config.toml
moe_layers = [0, 1, 2, 3, 4, 5, 6, 7, 8, 9, 10, 11]
normalize_top_k = true
head_dim = 64
init_std_qkv = 0.0568
decay_fraction = 0.703
train_tokens = 319400000
Below are experts of layer 8 (counted from 0) of a mixture-of-experts language model. Rows are named router (the router's row for the expert), gate (a neuron's input weights, with its number), up (a neuron's input weights, with its number) and show model dimensions 0-191. Each number is 500 + 50 x the weight over its row's rms, rounded and kept within 0 to 999. Numbers have three digits each.
Before each expert's rows: a language model's description of what the expert responds to; "gets" lists some tokens that make up at least twice as much of what it gets as of all text. This comes from a sample of Wikipedia text that the model never trained on. Tokens count by the router's weight.

# expert 21
What it handles: Auxiliaries, copulas and function words in running prose and quotations, such as was, is, to be, would, not, had been.
gets: " to", " was", " is", " were", " a", " are"
router:483431483491597446517519470479596485566525529546534476463559517455487593510543531496437446588493559451500450444508426443560539578554580431460489511536522491584534601518546434472547506520555442396475492547532537509566469489486452581542415451536530517497435475542478517536452529502515480557563526636561439490467554474498489493419468519466486521508480496435509446437536539479466553491609476486566630531578560518436520548602568541450516440452465520452517492561572476431569613560467540527470567510488535466471541486592474533565485535517548438435452459602426441504572462434518488577
gate0:541457585549555430474486439490536571525547538502448472498529584576446546506419476452472601562472557513479463609474448506498435442489336511438555618532522467477426592543473445534470513460513544498498528512459529531541518467513487556486511603517497575527479473554501528564447575429556484521365476487473435522473510473521525507546385388463442445450462503443564532509470475446439496504490518586541544496504542525538498574495510471425478591482562421538405426411524512498531487560520430514492514507517544622466457517519517439552515486507470384396420512517529505474460435529471512551
up0:423507478448543472551484463481482494471521515457484443471454488369517476538504613438427515523490444426402470562548501546467584514489501499515565528541563575516431489468440533452498517543424607569501511476446562481499439412493480582553446524522460493496490497472464574570436461605504475540431403449557427492561541426545478621492459496432520544474523510520604489418427487378564460416527518458516523512454443583543521520454506519484517451497470395515543565474570504432594514548550485459473453435491491502444412430503387491510492542509451478458553527589543556511544461545557489444
gate1:441456493466400427392601484465572553505531478461505559548470400558567541512498438485509499533517552488571504487414536512508431549480485579516502484436513429558512512461424487524485499455573480480480459509458367582588568464563471489528570504490535538480504495443630497505485540625485609550450520586483467590560457513515485474592475396493481522451620466485562602433451528503477525499462536445453499450495463519491415491416490485450510467455487424451511515546539514493481499565517487514516520613568466445492618482413517539455435494532499501441540482534464471462525494485544630496
up1:476415413457551405519441439488476430486529452481470507541494447569595447541462624444583631515603525522534393543476565497570462548466561599450547545537592486503545547446532487496521503515580554531519429457504498485539508410465564462478581503493546462509406448515505473469538511472497495577480613432388492485511474507462466509468508440392575531490487471521561548531505528472535541461505433482477587599542481538451500456483564479525346529526461430508528586529465461580410465499577520496464474596470501504497494459516506474454463527478497511521477510457529410549520426447488546526

# expert 59
What it handles: Prepositions with following the in running prose, such as in the, at the, from, by the, reached the final.
gets: " the", " in the", " of the", " in", " to", " for"
router:460491482569605508510562516490557536616519496523555423410530554543453557479538548520421560551492482497570478462468434425528579587555528498512454498457541500518581507552464466495527439540572410440444523577512488603624454494439476556532497438531511562504402487513501494529418533421487492499551594576471471429465490531483545397395434480434527455441477515466498503550541531578453504545539459507511576469578565502495522520512576558465500478459438479475605478584484448492496669537506540532536530465556482466504541532541457511575556500524525489470447471515555471528585486386479497425
gate1:525456462491503567521489467591443556500520497446483529563469487490527416473558554467488431519447476579475484477444543533499410487525560527442520467488497436542525491582528491550426538610474525551420459515474409502496510478480475528491591514492434588502497512423503468475495410590342603558488536617454537387469458506533471456513526486461583473511501537534395509581519543490574492573456438478447533483518451494656403458500464457475540503503526518499540410513403494480501580526544499494463457513511505428547440382499536509531557611460497531476507429516546433528508577451559482421
up1:490580562500554469578456441492437570456535505486509535541529444458530435497446557516503562392459509522458491422469496472430477413512483478516455474581412405506398575493490473447435543500494510458530376396477407387579566515488445558554495548515420497514576451481440435626507504540531489506489454542459575490485515421527504476501439503473539581501581469474521466452532501506557533460448491528499427534457392494496478438438485446629477498517597481551600505496466499442470439452504571466479452395470500460444432519506547507430418553459473476517593451500572457488462495522519565493
gate2:507469557647469502528504563617561439467388511473496457473471620443589471461551518560469539548489471518489517415575492449430452526523617511390453505467517516522509558450491604503545501637466544571486502492575554469526489479453516507522473470502444475429475414505552538496429424505568516497544444564472464465508499476509579586517617395456529434513457500483458406485469523558567522455541521523466488469449582460483459539494544519491484492452510436516474490497514463427529503507417457622495459514534474536414509481512515466415509469431514488352529461550508547451501588557483518498
up2:491548532474498541576460525561475559516548466484508433539485510549501525535466483554498475625516489540520460456402514463521575543477449548399552510521617518392554457545496525568532470537456489452465508466518512503432404565525570588609501529555501529452437475539503512426426547516532557522460470494480435492428463497490545507507521491515502478485512445563476449520455457432409593517487490384461423423506574526497525431440490468580468493449409495584442433483467563510526477450534582571507426469465445545529533465475460380392495572499534575436469464575574585527477435583415548531

# expert 42
What it handles: Starts of new sentences or clauses, such as He was, However, While, In, and the leading 2 of years in lists.
gets: "2", ",", "1", " The", "–", "."
router:467460470535582474529500543586537477600553493501501441461502572444448516462462586555496448562553562426522497479494431422516550598527528461530482445417448558533574549538465472511556462480534465466559544528574493524531446496521535540471402411513543524452473468573453489551441540524476522447541576587630405470428547466484479453429496570439495435518509535421445493536551525481468466488576477503605532544532548580502531536560535529449490545410464496484470458507540458388515605490439526511477579568529415527572568498523456542509481409529460494463540497482509534485544497372436376486
gate8:359446426513561439491556427594492480569494450487486517516516557466520460487525515470550560639551466565549501584489425348479446490466509604463516447557507496519469502566547501481508386497463550513430509557526448479510534493448475509433449538501511566450456488517473497514481524521500484560544525532505452551563515472430520511451521629540455466415485583473434433529579461537523518509609511419609528517471550574610444521534474503446543570469476427557499398598499581413550508456512593529520521568487488483567462498466515502447542468609508549519533536517534503519524449505446495523
up8:603495530515506577504558484478516501509464520475469476477460551641522458613446487553528552518485541496546509474465542536536474495543490422475501654531503423553433559419516524440516493496518543488466468557515462535546510540472519518601478457497568516497554498501560588481481578411492557508480475516587479479503521490493566445591484506517499519505470507434546610528479522606535473661539425622460553446513522566496529454479530569423552527499547460534490527344484461614578533486433471575485558451457568519472568550478431546462489541573504569444546422526484563498437485473517525501
gate9:489532567482580518629430502504402520512443498555487414387409540450593568486560487454509485562478451486517544447445401559465575470477454462538597563476435510520473462583383476598426460564488601460539478572502574549439527521540461428540404466554444521469510521488571492560517551499495537552534435622463463519528466510502553579584604549509515511432505530442462477463483517454599476462534497499476564474454489500519511445503386425473479478501482508502452502484535542413588514476494471474466540469517588546466482568553509506528500455471524574539392515511523530525555492574514490452
up9:533463561568429539469383482549504546463538490569470521465482586532517540480437539523440456392451483429453495506469576532542553559576513489506515494473590495454345481467476576574465490487482525451476468417395548595501538535504576622491551541469390444496507481409515485511500540516546503463542526495441538470458500447442523511504461424511477545577551489504424581481500489546514478466568561454542503505545593465497391548520391571532533396472485458454543559564491537498495503536439351443449466556436487513474499411574438518475485498494497494520539417482487538480534530586535547546